python train.py --n_layer=12 --d_model=320 --n_experts=256 --experts_per_token=8 --d_expert=32 --d_shared_expert=64 --activation="geglu" --moe_layers=[0, 1, 2, 3, 4, 5, 6, 7, 8, 9, 10, 11] --router_score="softmax" --normalize_top_k=false --routed_scale=12.8 --balance_loss=0.00109 --balance_bias=true --router_z_loss=0.001 --shared_expert_gate=true --init_std_router=0.0335 --lr_router=0.000403 --n_head=10 --n_kv_head=10 --head_dim=32 --vocab_size=8192 --norm="rmsnorm" --norm_place="pre" --norm_eps=1e-05 --positions="rope" --rope_base=10000.0 --rope_fraction=1.0 --qk_norm=false --attn_scale=0.177 --tie_embeddings=true --parallel_block=false --init="normal" --init_std_qkv=0.0365 --init_std_o=0.00745 --init_std_up=0.0365 --init_std_down=0.00372 --optimizer="adamw" --lr=0.000738 --beta1=0.95 --beta2=0.98 --weight_decay=0.33 --lr_head=0.00783 --grad_clip=1.0 --warmup_steps=262 --schedule="wsd" --decay_fraction=0.328 --decay_shape="pow" --final_lr_fraction=0.05 --batch_tokens=[65536, 131072, 262144] --seq_len=512 --doc_mask=true --train_tokens=1624000000 --steps=12174 --dataset="wikipedia_en"
Below are experts of layer 8 (counted from 0) of a mixture-of-experts language model. Rows are named router (the router's row for the expert), down (a neuron's output weights, with its number) and show model dimensions 80-119. Each number is 128 + 24 x the weight over its row's rms, rounded and kept within 0 to 255. Numbers have three digits each.
After each expert's rows: a language model's description of what the expert responds to. This comes from a sample of Wikipedia text that the model never trained on.

# expert 30
router:092130122156127183110116159095082124108139145158161137115130134145142135140110146157133130144097149091138116105103147134
down0:156133097129122180126138135109131107127086129136079154129082126095101174169126126132176111111129116167124146110128117181
down1:158125111113109128134140124132153160116123128110124118125177166134153125106105129134122118091176132131136132143146129101
down2:100127135109151152116153117112121152088109127161086096136172097150109095165066134139103113125100182123094114124119137131
down3:123139144128134074117145190127129107105132166127167115128117146105139129059120151097106094134115128149155103110110152119
down4:098118112158166139180125147143133117127147131109113087103164104110143112131120177104134107139129148171100177142137160114
down5:164133132112124081094100114141139081127146104118143145140107132175136157094112165113145132090167167135084172106114132123
down6:156131141129110144107144151097160115094146096151165144113130152110123145130123122135117110145139122145082137116178123158
down7:073093128159162159117136140170129126146138162183118138138113135122132134129128160118108133121154112086115134133146100117
down8:083136087132151170126113108169145184079113128154083149149146177146102169143118131112121151114108123144099147112120171125
down9:106125129111181182093103134147168112122108115113098166099121130102108085116169093175125108141145111116117147118072146130
down10:124160161097104168166143146128096128125096093105058105126137109113139154103102125152137112151134172125161106138141142136
down11:129136144134081136107143136098063149118125136135151104178131121097119119155109100108090147122103134104139103092110151151
down12:064161103089135154154137117141144130177142103078084164115103117098152143157108159129126110109154150139114157120136133125
down13:095089118106130164106118137119079100129131122098141120147125077143084163108119132116173132107124138132162119123129098125
down14:143134137155136104101146116150104150126111153115148138148114141134143132094102118117096126160117100129113096109147145116
down15:140128169131119149154153135114143124106072153078056127104145153125125122143151108116133119149160084091139134112090141117
down16:169096142154152189153117169119094122123157166125140175089090150105117119135158129075080141151115117107126110121091100112
down17:152105112140142090131141147113164121111149136143175127115148109100123137142140143154131156100145173177147094110103149135
down18:116163108083156096163141125101139090106154127092161162106142145135107132132150131174126144115118156145128117154178102137
down19:101124101119141111089112126147139133128160134125125133149176155191172126126144150129119135108190136146154162128131132096
down20:112105121116140142169131119113153092121157114113117141113140153178162132125174119128147134149122095113099097162160099132
down21:135125093118160099112116122119109114092184110128172145091160127126105163157159132148128116099161154144154174108096128108
down22:111128086155134149180145085134127080130106145081129142140117131100182132141122119142154131100117143093129084147127134143
Relative pronouns and subjects

# expert 15
router:096107128123167149125131154123130126121105131128156183141154101129140141139099139136130160140116134103138113132122119107
down0:140125168151063129116158159140106151121129141090104086105142087138147155109152125159089143101163105153127113089105133150
down1:155121073096144109126145124140175092113119140142129096070111120160107131117085117111171086087128141150106143132085130124
down2:133157152123140118131154120152118074145106156109158126113144143114154115166187129109199142121138115094141118164135116162
down3:165131139107150114122101148171132163125128138115146113122120133128134089112118117126118133140107150165171122076139140112
down4:087096128152099145130135162101159105155117126123195145129136112099109140181142136110145121115135093136101111206153119123
down5:131167173089161165151138135143130106120131151083140177106110143143127156070145142148157152107152123125111102079133138159
down6:165123118118124117077150112152113108175090132066132136148145136122131110145129109090118118123110113123124135134135143133
down7:117139142136086114060146100109126125132093127083124116154156135121142121117131117109092147063115154118203129103098111152
down8:072130126119151144150120149118173144155138129180121090077115137145161129140147103156100132136185135078135133121147171112
down9:138155159130174119130121151099129134113112132124131111115127102129097121152129110141145144142127166147162144162142127163
down10:174135115135141117150109143173152131147145101133141174107081084135124124149111094122130115183091114184108148194126095099
down11:147100149088141125121119102135120120152126163120116132168135124076087115118092067182112123165150110165142099114125132160
down12:133132118141157094113142139136141173111155130136140156149107117138113144091130090102126155112157137115112114114165117132
down13:134094161144119114117109104107118122138135104140092111128145104113114140169135097091165115159107143157109090138182106153
down14:148150145125114096109105131111105175131147149114133155142124139150146144161114151098169101153143161152104101150111133138
down15:105103144123192115087100143102147124110134106126115139123139127107113112134124126169127146172108134122130115109092152121
down16:114109112120123117072106142114150166133140111149104098126114118148131134115140132105160107097092150127132088105089154126
down17:114106123132137130140104157093089138111136116137112120081120142108151121121109110117139128112118127169090132135126142089
down18:106131145089148090119128134116109092128126114163129160069096138144168116117152117080108146158151119144143092179161136115
down19:110151154152102080101139124119151130131114127126153114129148144060110127177143136165100174113106115130135129140121172133
down20:113141067130140137172107184110114122091099180175134095135131143124104122139111129122100177126128149109134168144124130131
down21:135114139145126110113104106144174143134184131141153168088115171101125071128142161144120132126127145164167145142180143136
down22:133094110087116141123133136140128135122143130121079146128147144127158133121102137111140077075132151090131107106115116125
Table and heading markup

# expert 51
router:102118139141141132108099130108121122148096101198148138103118141141143128109126158124170148154108142093151138112127123127
down0:148122128129119117126133172082140135145100110063151127129099110082114175146134105103142119077139091148118109158135137099
down1:128122150128155163104181112163131087153132130104131098137095135077131121170155138144107163114131152131110108162132120134
down2:105105161096120119159127134136127162112149173123123129147141163128131158121114124113099108131086186115140130157128127120
down3:158141139114120123125165079095132120132111150145145105113124146093134143120173149155133150129167120079124152140141113109
down4:095121135128136132143153127142151098103203169125122120128144150103137144153124119152162189122117143123141110175157122114
down5:115148130131141096143128119108155121138100092197137118138166139188157118144164170119109188119154139099154172155194102155
down6:110167131116097086096166109144149160092079126143155101081120118162130116099176108148099152154150103118132110148150135156
down7:146128131108149061134161109133143148124165132112128161105151139166120127149145142093118168144141103079123185167131115118
down8:099132143137138140099153153123112132144184059137126069173159129170146159114129140125123127115150120094182148153140160154
down9:144135154128142127145142110095104112110107153144154119099132142120121145119116095104101113127154140126120100158135127127
down10:114109117117139105118120164123087160129134108133172113138155131103147114084125143115143147111099175137112148113157136159
down11:100128154150174115122113174094147105153160119113157134123111182163128158149119143142123144120115129123117154136123077137
down12:158108151109179078121112104112124129141153175154130115135110096133100127077116117170156131147124140137148117147109134145
down13:086122123133148166135158166149126120115144101126121125125112142132136147171152114150083074136105166112121120112126082163
down14:166116095100122112105086077167106097152108146119155128101152145105097100086149117146132130133135136135091110111120140090
down15:107154147144131078102141086116163081149145133176109115110126154110147085166129134155140141148121159126088109163152128153
down16:145100154114147108146111104123165089121122177105134121110113107107132141118131117174133101118113109122143119081122072165
down17:082090113127107174108131107149107106122120070114127120163162123113104148110106126152129115109125144113142138118131169082
down18:166176118132154130154074156116142140144137144127136127144149085102110139141103141119121155152164125157175172126107118137
down19:135098191116171116114132109101120183175135105169139107082146103086145099087123137137129159121137130130097157151132130119
down20:114148116111119128107128102136132105141114100097098129141093103155092125162147107165122134110136099149123151164171077141
down21:148122109151166140119111144151147047174145103156098104140106101140113180158148103159117139099100116106158149133130154160
down22:132138128176140125103152119136153126124138142137124166141152140124119132108151103109123083138129122117115165089086131147
Word-middle syllables

# expert 26
router:089120108128143139133115159075102124137093116171153159137158107149147129111098152125177160167105131107158121124144130110
down0:122134153146141085093164108141085132151132077094137145143165170093131108120132129121133154150103113111163105134142148156
down1:134141098133171125144161109118121115096118124166119112113098098119094147144133110153164107116137139159110166139158134144
down2:084116094164137167101102157135127091146081137144137160131128111097167143092135145126105094120140121120098131144142143168
down3:125144104090133125122090121133155103171133143126095162145148180149093114108143118153110117097136129164149149169134088110
down4:091165132119097082143097113097115122140129140110146122076104155131137131117116088109117104149126099099085128098151092141
down5:135158155136122141115081088099126097116114168138097105115132094130080109094106129122176098102132117077108099092100157101
down6:104165137097133149110133116216144112132134141135116171193094087180145122092117102135138089130146117134096185133141143149
down7:115115156116106086112100172115111151115116143119042098148129125134160136154131108136131099134115116161088117124137126141
down8:102120106188145112158078103105121119126129112099105123109141155129149154142106106159109128144125121121167143134116138099
down9:061114101114124160154105111145138147136065117131135141136142113141157118131108152139172159121121118122120142113162149116
down10:100086126149141135146064133148111097102139173138151144117140131160123162143114108136126118088128069135043172121136130085
down11:102169177134122102146168082135163117125129121137128119146115152157130145114153141119136121130108089154139114117154101089
down12:167162123121095120157127138154141130129126136149112115181130133153131110110142092176144148136106128109126136133142106123
down13:119114120103113086112119118099098147084132130114123134089092129147114170081114133122167105148101140160118136144176130105
down14:107120112146083133114147106140138166176149134079103121134140112153130130090101108131163131130122102129137138134132156111
down15:123113172139149086089134153166086146140131134100131133145119165130107139108128113133127113168091153129134128093104088122
down16:112119113147131195129121142146100159139135092098153176111186118119128159108141082165141137125134138110155113118110161110
down17:130155135113120137166116161126133110083134170167100109136140075135123116119144083140126114155100080135095162144126130095
down18:153159119127094167088151073116101122150139162118168117131090164129164133105131089044116153138125140120123160140110138155
down19:113111121132142152121099105160095140139120110115138147139137143105149102119124158128105071083162137132162134117140119119
down20:123125158169118117110109118126155124129105104123099155099133150103119111120152139118097067102090144091113123149151125106
down21:127129125101135124134128142130102096086149157112153121147115119112144130140135104123118109136160127124137166139114114121
down22:167118131152150130128118127095115148104109141145143157124126117147159128145124145110124143126120094097117181106122139140
Mid-word consonant clusters

# expert 25
router:098102133076138125109097150119109112152110096133150127101156093161139125102120116105137141127102141131162124116117146113
down0:136160134126113105152098099134124112152138102098085064176132114120143089123106105120097124170096109161099131132107100142
down1:129129133093111168097134097129114108081090174141166116119137151135138107119091134138132137146132130105161166101081114116
down2:149090109191139122145108130131147109144145100154149152141147122145131122131118132149161145087139139170116146102102138132
down3:121096123124138115156116116144104147161116100127135148127098109176138125157110144165166161122155108134115142107147127082
down4:153128120135144097144139135112111156109099153172126088101166094146133119136089145121097128124100161094141125138130115145
down5:135123156132141143148173117157142097149123117152142090107126121112142142124119134131117151108116119134142116156107123171
down6:115128118114082145112146113152107116157152177105173130132114065110137091104147108142104126130139098111114089158136116123
down7:126139137104089130145159125135131118141167171141108089116097134104120086105099191092148187200099127133129122106105115126
down8:135166109145152120125139125170105136102103113114115144125135128152122086071136159122131090134153151110097140104106103091
down9:124122132069127133109164119089136090111176123116136151138125177144131153122130064129157106141146112129134123148116168135
down10:161155094119148135162103104126153076129113130150158183117091192150151167117106139138160156144123108113092133113121134160
down11:131083170104129159112114101146095096116132123124158127084108162114140132138177139108092151127180106125099183125106172123
down12:125095120149112102156131166130148124116137131140160137119178135127113140142117117134177124070147141123118125127085098138
down13:139121155104105103118173134157122184129084140157122147168095123130136131145138131104109140078130139146106086142160121137
down14:122126085108133092106124126121174147121122114152119104076128149097138172144105088097122134133101098137157136163137123132
down15:108134119130110124085129154108113093149136136139143154145138081121112101143131113099176129115172115103120117108112068154
down16:124129148151149120098157167107091097156092091163112114147117153131138160159128113107114120151103141116142175121156169146
down17:101098104101122105110147102139148081103145111156106094086155113151116102141137111105102160128101077120123155082136118132
down18:138090177140140139146139150127118143089113159114126157126138094097147136175148153150101116090125151101155141142119140105
down19:106136111169117126123182128147107137147138183141076103126107126077150166097133124127158142104168143118108160128157133105
down20:134137120157150121123116131120192145151124139102151150148107116173138084144079094149120127114133132132121155125132153105
down21:115129102090134143149156181135144149140145165137099148120101104141105132190173101115122146086132089131149102183135152104
down22:138129125150099111162155142079120086128125115132163095129093127100106135147137137131121130161140130120108120118157119150
Infobox and table delimiters

# expert 57
router:121103111073156157118116155117088132125114095176190147121183117137142143115128134162155131162103131132149120116150133106
down0:119132126117118163149128154109135115129121147123110156150134133105100140117170112129105089138107112136105157119113099134
down1:145146134177171096102154098118124133080119095175096151153109138117091140150092066113148135134137104091157143112144126073
down2:067145126111136143149132112112126093110127106122153120136125075199124113137092104112141121120148161113127168129101133133
down3:125134116107121144119157171154133128107127094135134122134147123149114096150129144106125160125133105145140094116135146145
down4:139133121130128119100164113125099116147059106132124086101096099151141161108168128143160081148133087128157131160131107173
down5:128153140124144139140098122136129091116147149162137146151091138103127130133146139161128095136149120112084118147157126121
down6:142115125153140124144158164128165119110137109127125150132122122125096137116150167148114108116113131130092120096122106172
down7:102103115108086082129158110107152127100153160090169150173083152134105150115128096141150138110105052090163112130123146122
down8:128154154185137123131095105126114110114119123190116137142108107089144131143123114133113129143111094147100121130116149155
down9:123127105158146133107123095092118165129140152179129146144145129119085137110176113140165118138145159099133117156157106138
down10:158151122148128069111115148172095133065172096154081124113095163101098128114084133102117124148142121163145120158136102122
down11:156121116143186161117129156126154122095132138132143163149137099109100120066083097153143131071115157141117116161124111160
down12:129121107139128144097110130143116120144125128143083176099140141152100152129151123162111126157138129149150127125125143110
down13:069137124093117139151142153143145103128137102154108129081131147102104101117088094114108131113101127130141093131139106125
down14:139125152121105169116123144166143094126134142125099114158119114163084156104147133142131152155157099113105104156131133109
down15:123134132089136125155126096107095141128131112143124120174134163169157120196131164142148148095098148140105139114185123150
down16:163130141115128114118149133184138145128133109138139161121122094137099124149151110135114163181153116148123161127121149102
down17:097147152145140137102088134107114122130127132105131125139098113126136161174134131098101059156127119092141132095080111155
down18:114142125126114142127113114145149134084107185094131130123115128139150099141174130127151101135112125139148154104124113180
down19:077098185144062110153119125142134106133148115121105134173120142121152137099124127123169157087152129138115117133131106110
down20:151149159088084116141141083108171133118119105139097133095129113117147118158104136110092126127126083144173085136135117137
down21:144105090156161122113100144153108175110132084140112122150114154075137120169112150102101110179095142111111148152095107121
down22:131110126135159083105169107130124104100095155107133131071089066142162119136153119130100068099097124128147152092106132142
Word-middle fragments

# expert 21
router:100114139112127147107109136093089108104123114130159146124127096166163136102109162144169110090150158124160140099086117092
down0:114163142137138134124115121100111144113164173136125145135122118123121145158135163146093163168130143101112133150102133146
down1:129137117149091098128116179133123151151134122107081138092065125130101121142136172143128106116142112094109120102152097133
down2:100106127088142124123174174083128141147148145140118107132126141153163130095066153123095098115140088117149157137120085088
down3:137155126174104146138137128124114172159107129134122101123126170138134092159111124100100125150140147150135089140159102147
down4:129136121133164206079100130126142166088096139173151112116171127124185096108131118154113148108143140121145126153115154153
down5:108136126054194122089100093162082131109101123122138157123157083135130077111141098088111106143114111112108111135127088148
down6:113106076109117104104087126082127180108088093120156107104119128141126132157120158123122113137096090136147058144087155113
down7:142111097108164085073132110080087098168162139151145113133133159105130137141137132165115150152129105133111112099077110042
down8:121121121061158120125112191162100153084155130153130109097120141113095103109108104121110150149129132157074141093161111111
down9:160124133073121104111171114148131116125132108157139146123106122120098150133149118133064137147129110104101114143111145155
down10:126145143119158114113146094138094092130144120141116174103123125106168132103139076130084088120174119133105128122095134108
down11:084129112111156140103097130125171133118110129144129129138126118151142089140111137145095122136116116121122120125097101114
down12:126100103161135119145135116111138124062131123133181117147172106128117160111149131125118143132131142105163135100146165115
down13:141109147106166109152106119098151148141111100134163132129107122088124096093113195112106113149154132122114105064160117143
down14:110139095159155147105115146104164104067128148138122110125108125156135147117107111135145103085112113107139131128107147120
down15:134115104139173122144149120140106133093108161116139162158114134127132171122158132136114148135134139109099150141119081100
down16:100147201128085105146108155106158140103091120093107171143145131128183124166143154141124090168139158148129137142125097138
down17:136088119083114092066146120117145156135148142169106141140116170121180116160149129124109101136133101133119135133130140168
down18:114130135095108124122131163143134117129134138140125109144112146124140110108103083106137105151117111149098151115104097110
down19:170162139098136171166145131165184116132121106117166123128143087178138156094130146117109118107135100120143149101142158063
down20:095109179124155119114118143123125110109113134145126105099109164105099111119113132132113186122091115148176107176113157074
down21:158108103139097149167101065167194119116089124132142155120170091116133135135080138126133117090155125099148095150109158073
down22:178131131094074122159130108149130124166145122138187163103123120143098156135146154092156115090089107118128092127177084156
Foreign place-name pieces

# expert 42
router:110121136102186143082104168094099079110092113131146145139157089155145144106112163135143157150126153123153129107142121125
down0:125133101112136099127128119172133130144129136129115141149118123157178114163126150117090181058131103131111134107147112148
down1:131090052147146137140152122125083133154148102132139115088061131115126134127122132156135134147151120131117148102175111119
down2:151124113128114146133165112112152087116133133120124128134088149077139087136165107129135166128131117134135102107121098125
down3:138121126128109109188110183134143138094195144101111110120169146106121116136103113124108096122188161110111143107130127137
down4:170135083139120101166105168078137133116133128106111137156100116153087130106158098114139154090110114161160136118107116151
down5:152104127155116064128149129106133143164148129117126142135134137174116133173131167116093122168169127130138145138160122135
down6:137174132117141081166126107140197108155153135152128144137108122112181122161123112123120114119093152073102122080143157132
down7:117118096063134154121109160121102073141142133107146181129134115092101146113121112152117163146132129133167101161147096158
down8:120147111149139116140099132098130138137112194131109070161123124071149103110085141125119123129118134144125105141119155099
down9:162117111136145114100125144126067142179125090112125162160106168150137116155131086146109098133118135169120117123115129140
down10:093112147129166119147072130114161169172124151151138129134111100148133169164136094140123167113128153106093121118146105211
down11:141112118111152097110138175126106144121123108114152103101148139143159110080107108155134119123123107126168144115084139115
down12:134108146104164143147109108151131126111125082115113123143136114150167093162108116133124136138129108143117092105153110139
down13:138094126139105107113135131125096163128143109126180129109141144162122176125113105097113125171167119135153098106137108179
down14:054124125065147111153140143157091126121144185105148169141128069110119104156128131162139135136156112132130131135113113141
down15:051172111097155123111140112102126147127145105180144114125130096115163131125111127135112148166140128116140121132142123118
down16:096147125116097101128122124145153156112099119082152177113141094155094162132134113111107132157131179133158142136100108100
down17:127120132134163137127161098151137092128128120125125143135134145158132105137124112147109124116152167072064120118173115108
down18:176159099140138144173085114141141117105125093102118148154117119141147135139138118095123160126157121103097118146115133113
down19:104112089155110124138104101099130155099138098142130139120109150137105138150150121086111073108146071089151119185123143122
down20:110074112109136154144123091148142117129139139116109149139146081133159131130120119179177121137111150119178151138134136122
down21:108154183122113091125119098098100152145115093134097106100131126144112082117150132116131102146136129140144182121148121097
down22:083111111174165148106130098161124126150146126140127109183084168124090138118130151139150099140141131116167098179134128133
Event verbs in histories

# expert 17
router:124110127106150162116091139105105106130119090160170133126152101158123162120129121133149158130125153110133094110087140112
down0:137093118137122146101153165111129108140107092113118084156094155154121147143106126176158122144152148119131118141135089136
down1:098156094165135141101111111133135171128114115149102156131101123138119099156113109135093116131086096124100126148147182151
down2:135121122101183120127121094092097118173186123126121134117146114113159148120163107103148155093131148106153130143149171117
down3:119144137157101111213103133149102096151099123128143137101149106110118172147156099130111116118109118145102125106176075061
down4:108143091105105139118139138131113126151143091120068127112104117103131159105183128094108111163184126158115124174125123098
down5:120136113120170104142119138105154106140103148168102121113122113120152114160143101142119153118120140097074102086087119169
down6:117119092115155130141110148155145094132134106108084148094187083157129094124129141148181133133115143151169177108131122099
down7:156128118138104143161132137133160075152152129131159155137112150148086132092120120151092118166160089115123134176081163082
down8:147106104114119139139104159164113122137097119139088126114150120142095142131116182106105121111171198151144139110134133132
down9:135136112101097144144087180109131083106145134096121120168112152127137090143160112130106121104115129087153134109107146092
down10:129161104121123110130154130186145126137139119109161094126144122130104142128153134143182172147152143169127132172155158090
down11:112085123094121135130133136107135120113118188129121121105107066129116103117097147112122169160176101139112164113142110160
down12:080152123146110169131139139120118126152130173117132144189110163144153171102148101119168126124101146121132118101128103135
down13:113134155074144156121123109129165106117117150107069133124097155143125133089105114098160182151145150114116131108062117158
down14:132149103090123100175135115138123106133117064122101111102120115112121163129125109138124130133121132168068142133119163116
down15:106115149131121156139158141148160128123102096111147105112110145145086136070108180138090121151163148136132109161095116117
down16:143113159096125126154090148134181138151143093103136099129140117097168130137137109113171135130124112115118141110148121121
down17:123171097143172107135087128108124090125108161136154107141135123107127120160159152148133124104083120108144116104175114106
down18:160079106080084106146137139082147089143161142180139102120122130174148136115113171120135108133139126124152152136093077119
down19:146090100139146125150098123160166132111138096127133169130136094207146154163074137098152110144115151151153126107120131128
down20:122136168130133122128107114115108151108145127144157126116105105100139099146113093094124088138127103125148113117127103125
down21:132120117121155146108128138129139096124097092137152102145163130097145142134139135126149123126113152145102139109123090135
down22:133100111135144142159109113112110107156111099119208143121117157138132147104111152081132137139181173144142118110158128166
Word-initial prefix pieces

# expert 49
router:125099110096166153075126126121103090105106136144162131102138094129170166103124145146139183145093149092150109099110127088
down0:133135078107129087105082114165114111090139114140090116118105116163170167144112137128170132134139144113111136126155128096
down1:113125128113127126147102137179085159117111095157093108142123117155141157092167125133141171085147124116116134110129109115
down2:101118118195140134084138143098083147114147178142077123134132129143093136096116090142096095148124079170129161164152106125
down3:132136121122129110106105123153055123095165111181152130130178134071098101133134155108105121119145183120109126134120092131
down4:138103107128112149128094141169138120128099107122129131138119091121165129154109161087160115123114111116141127120136105154
down5:119149130125114107118147103075085145120122135173198114168166140180132132113097155106142134136137149115122095145124099138
down6:139118139153146137126134171151131162115198124151106154105138146090097106143094168156111137151109133161109137122155136101
down7:105178128119125176106139099120145136194161136096138147153123131110112118132144131145095116134114115149153109148081107141
down8:155135128140158116148119113145118083111158149173156107141118137080127126165137152091171149141126112108169107142122129121
down9:121133145094094157136132126133104168120126121122132147113105086131108125124143152102160105103124114119111124095093144123
down10:131081129119138102143126153169128169164085123158153156131124127132114110128120084170121085154136130127111092122129124114
down11:100172154131114103101100122121058160152169111155156114105119092121147132103084108091170126117126118140167133098138122137
down12:143124124135147086106116151156160132126124111172079160137133154114121143120114099126140083168142127132147134135131067128
down13:128109107086091155125149123157115129123140079141085100128127125126143096160130146146096143146102109138105101091139110125
down14:144147091147132169127095125166155166137148113125144088140149102134128124089149142077135097108129155134181102149165125082
down15:112128112126118114150116132142091156110171090114098132150149117143142124093100147158135118104123122158135121148095165173
down16:086147111128117113107131084129119144115149149122121168107093133133141169124139151078157145133102116102135136074135125125
down17:117136104124161161115159112107108129131147102133105110132085149136139156166166070141138135115127109127150152137086122113
down18:109119149172141177150119091085127122144147096135185135152119114119082112162155175111122131120116113144118096137150141128
down19:119127145146134122117144181104147142155124089156140143143136170115163147114109123142138126094131109149116115126101124136
down20:086152151143064112162126137147101096137149148150163147130133158122169136113155099127166130111117136108139119134128123113
down21:161120155122111075147108175110121143122097136107133174105128139113153103143110105128135165098162126165101128113116126131
down22:098105159132100183151163119147108140139163134122127140134077115080113118112118132158171131109141119128107098092085154140
Romance-language titles

# expert 34
router:104104120130164137126100146113107103122103095154168118093149096142162151104105153129134134139098127095140102123138107127
down0:122137110115102139123126071133164095123139120139133103106193115127119123087117155118167146132131111124137116114135131123
down1:099149155125116125165118105126165160102150110149107127166134118154143148151148123176132113111193108119142114088097142111
down2:175089103130128113142143136077103110118125151127069097089101132110131116153106153138165110141099123125114134078128144103
down3:107129126171161115168129114121090113133199131093201120124145177156053095145118145135127146121103151129138131144158118092
down4:140104173130117091106106102109120121103079109121181107093091138129115138176096131135110107150143075162105104143123124126
down5:062122116125146132151158160107119165171118132093130104108067160152120081075161110107139171162081119143192149132116126120
down6:136142129090114149097119131135126109110104145150133109181109123152112131193142145138150153090155133139171149144097106144
down7:088157144104138077129096099126105137123125115115109143135176161115109138133164072121156168141134129154139117153139143123
down8:121064121147137120104097121131151085137111090072117071139145136112130129110111153108138146116146128124138103113140137146
down9:144146113111104103112108117102151105150110082162056129156178150116185118120148133130178140135132109147157100085149126129
down10:121148157108103129112147133151128116142132123129088111127148128115126125149117110136178129144132106100104143098116147082
down11:099103122143150158159095110121094161114137112126122118163128140122147146140116138133104120143134159138109129160149155094
down12:115160153157108162123162124145127100117097121111126105134112155137122097145165109148127120106134112113136113108153103096
down13:113147106120085124127157141160116112131108143067107134129115130132097123125132120144130119181150162163090114112126134101
down14:132110148106133121123121159092167167129137054152162111133123126149135138128094127105152109074124087162143136120148121157
down15:125083144109134137107119156143128144103103108184173177112128127127133145142105150099117116143127143122170118113095141153
down16:127093137086104103126193163137156173141124134087154125162140136138135145146149132158147133106141122127114151126153143087
down17:123139171149147137133102157108114105129134134111101123114123105167143163175142140119110083149110106174122099110157141158
down18:136131114200181133161157125124155139106196144154107141118125077106178155122207137126109095142098120127158095177157097144
down19:164184149112150145135138109116141123107141185124157096143151133132158156134152123125137168116122109132125157102144121096
down20:104125139160120108142119118117139121134110091136129148112138124097165087135153118119104097133098127108133122095138123127
down21:136119079118089139121117203160112125111124120109146143120124142151102071099149126154132136124151139122121108098162126117
down22:113113123126134143150108149132141091129107104127128125132119114143132099110142154177093164135136149122173179145170112128
Name pieces, table pipes

# expert 63
router:102122131113129173112112159108071109106128123145146148126142119137148129135098155151139133155127151096133112127108125103
down0:119119125154108140139155143139122155101115082135162086109139123135124116150124121143100132126137143110167088132150147129
down1:104122114129119154130091150131126095119148096144109122132148141080144080139150100177140117109090142142102100078118146109
down2:128175102176133116129115138159138122127106146091217110157121127123145133083162107095137107120145089143102117186122140126
down3:118138116130094171125131121168146131141104141119091132103107112115149105148114163137083094126091145129134127127091112149
down4:110132117113131106155135134177103120113152124120206152127147146157146144132157146179078074130093143125127108121151097148
down5:122099154155116098132149138147146142128157161126112145145101113117171108147128158147130131100134139141099121109163083093
down6:131136098115107091116153138147108101081060084141101101128101132142146147121140156125139134128081117136144134146107120112
down7:130106102100129096092093118087121134104158133163115158111127116147122168118121125135115146119142121139120131105043156082
down8:141168150158131183136115146103130135132148132108114131143163149081149152097139140081136108176123080135137076135114172176
down9:156132137124145080119156140109097138111147108123168126147119134193148090155142132123153145134149123134155141127154136108
down10:166125132123116107113118115134114125164128166122133149139135112106127125144115089119186109124088118111164114120144111129
down11:130131144157131109141148134139184108116142122160178108152207195116131143121159096124121113105143140140143131164114136125
down12:170103150113140106104121114126151124143106150085137103140145112123152103110143117101158093160112182106176103108136140092
down13:146117166132157094120111114124113134135178137089096114155129171155122123127129112135113133150183146133137140135129130122
down14:138160133113138121156146117145138101114128145139205104173135103112142119138119149177165113111068121165122121167099105102
down15:159074128124119131095085126121098142102112125133133151156105130110123102175127127140103182113105141130098166132111131142
down16:169090115174095143125119170130174139156107081124062110138139132141157150114142134182132086178096126126137130093149122131
down17:103118114102102114099100141123120133123154105134145102124114119144132105137099107090144107081145163102089113141140103119
down18:073137110126101152159147107138142132118174113169108140103173148164135121134148123157112133139166147097143149124144111088
down19:125138119164112162169157106077126136141139140173154100168151115105109117123171124107102124156138123122110156129092115138
down20:133108144132143085147095099086113117106093117117166133101163156118136114094142147146138141108148141101130151174119054066
down21:089150110148107109118131108164126109127125088156107092076098115081142150163111134102123186112158140106163125129124128112
down22:149105159137148096102128089109133099149157145152100094182129142130111149138149065143143152088173130123103145125121089115
Clause-start pronouns